From a checkpoint of a small mixture-of-experts model trained on Wikipedia: 112 SwiGLU neurons an expert, 3 picks a token.
Below are experts of layer 6 (counted from 0) of a mixture-of-experts language model. Rows are named router (the router's row for the expert) and show model dimensions 160-319. Each number is 500 + 50 x the weight over its row's rms, rounded and kept within 0 to 999. Numbers have three digits each.
After each expert's rows: "comes after" lists some tokens at least twice as common just before its tokens as in all text; "gets" lists some tokens that make up at least twice as much of what it gets as of all text. This comes from a sample of Wikipedia text that the model never trained on. Tokens count by the router's weight.

# expert 44
router:515472501470479473575543432511480365563491487537442551564560537586399472567453502461528547565499460430491439469542467478550515479527389548522543571546474547485561536483514536540519549523503473527548498526488557580505484455523425552447438605541441533578528486561522512456485525563495567453561558556570594486586484521478455457629480440445509455480576564535521512489540477470491495526439384471438478549536602567475530466552514484530368401553554431487436472517418530463412457483508521
comes after: "\n", "6", "0", " |", "3", "7"
gets: " | ", "| ", "–", " ", "\n", "; "

# expert 31
router:473444524512557519537535435520470456520407493542429546579500578474470551583475486367530587541577447395421487474479488462504482510566443519473567512550513501468501486464509569474532458590505487552541474525492619525496361496603441541399490490478447498547608509534437551392414501510424498451565560514525543496498501459502534450441479444485536551492557532551565510465528522431441456402421436479465488460448603536528546465567552427604414486516534494509469507551459482461395446510466467
comes after: "\n", "\n\n", "-", "|", "; A; H", "| "
gets: " was", " is", " were", " are", "\n\n", "="

# expert 13
router:521458540497522569507550401563519455574502516582464561547621574500512558536518436480485499581483434443506470480592467494498522434503447542465503532534487545435509561448545495454474538495546466549525598569370595519400443417555431599507536620516362560558513482584569498477482491524407488441568510651536547520590495476470525495519453462524503505428496536535494426447511430445431470500469471464457505520474567466494473503544632505484500463574492414478443518506492599434464476463435486
comes after: " ", " | ", ", ", "| ", " on ", " ("
gets: "2", "1", "3", "4", "6", "5"

# expert 28
router:502479476456496470565497374490493418519494510475479588537527475572444538541490515498484609495544527385523508451493510564520527482478461567494548565523474573506515526513529555489454460569497444526519515509464591515367440469577353580441461558522464520548554495516477572437412503558512564430545527490555597490531487513466507397634488445489491492468465531551518455455512508505463498530493316540461484490419559522491481458515518499523440477516510436510428501471521526428384436509535422
comes after: "0", "1", "3", "2", "4", "6"
gets: " | ", "–", " ", ".", "; ", " ("

# expert 39
router:564438461366508538571533370555493440531482513533479561570578505571464522592456445468510530500484514419420398399499483487527562455540462518512584520607452516478479428480510481500435561542546409524542526542458556520415468465555446621442480654502401539561613452628494522416451484492462551502539460533599561579554479505409485436605463490508455508430565542540495461419554509508486511442505403445468471537478515531529487481598528469485483448527521461523386552554439486473417472507463456
comes after: "| ", ", ", "–", " in ", "- ", "2"
gets: "2", "1", "–", "| ", ", ", " in "

# expert 35
router:499444490449545552544521443616536439591475576545468544529577510609440591551501463494481573538489475394478496508513461517490593417525473485423542542536499530513552604490577517488489510511562429613504604556443613496359489460546435577470531565532436503603558534571507510463451523482427513480589472615530599461507448468499530524496492475516540494524526552624530472455500492453403483477510442457425496524486504429508506480588573459512495482565532404557416475447506548461441402499494486
comes after: " | ", ".", ",", " ", "–", "; "
gets: "5", "4", "6", "3", "0", "7"

# expert 2
router:437480508421513481604486417476494466542439474532471498506578506561480497607417490408508531567530493443436497444493467533537510445517407457525558476572423473551520578478510565497548550516495494493537522540411563513448402482644436509406520501483455528610524497493462510467422417504499520464601465499569600460529465470517508491487454440536574459458583557510512513484563496502461500491534414499436513498531571547579543507620513447546441451615517432503514462444478529512377477513498403
comes after: " |", "\n", ")", " |  |", ";", " |  |  |"
gets: "\n", "-", " |", "\n\n", ")", " |  |"

# expert 16
router:474421454504509566575505394561513442493520541582508626531554484491479571527456474508441513540474484437530413461490494491492533433531445558518506498512508569461530510458511502496516561491469441575535525574492532542328467468575442551386425590457432525559530597587569577398507452493478546507527498577541529549528496522436398502522513479544488502438468518569449503454578494425434426503417507526467478574427512389496517442562618453455463458519530449535426463490449529498433461434504463
comes after: " | ", "–", "0", "3", "2", "1"
gets: " | ", "–", "0", "1", "2", "; "

# expert 42
router:454475474432490479555474450508499442546459475562487480570621473522460518580453518412500547555598476471430492457494502510600531401483427474458537520567466504520483497469537620437512503501540437512564530558451584545439479484647500513423485540499463488557520473534467546464429466477480482427590489471526596480533488484483529544493505437557505445509553534500478477478571487464480544498523401460489475516547616531566512533622487471521437482554554368528513511444439532470358491556411430
comes after: " |", ")", " |  |", ".", "==", "==="
gets: "\n", "\n\n", "-", "|", "- •", "- D"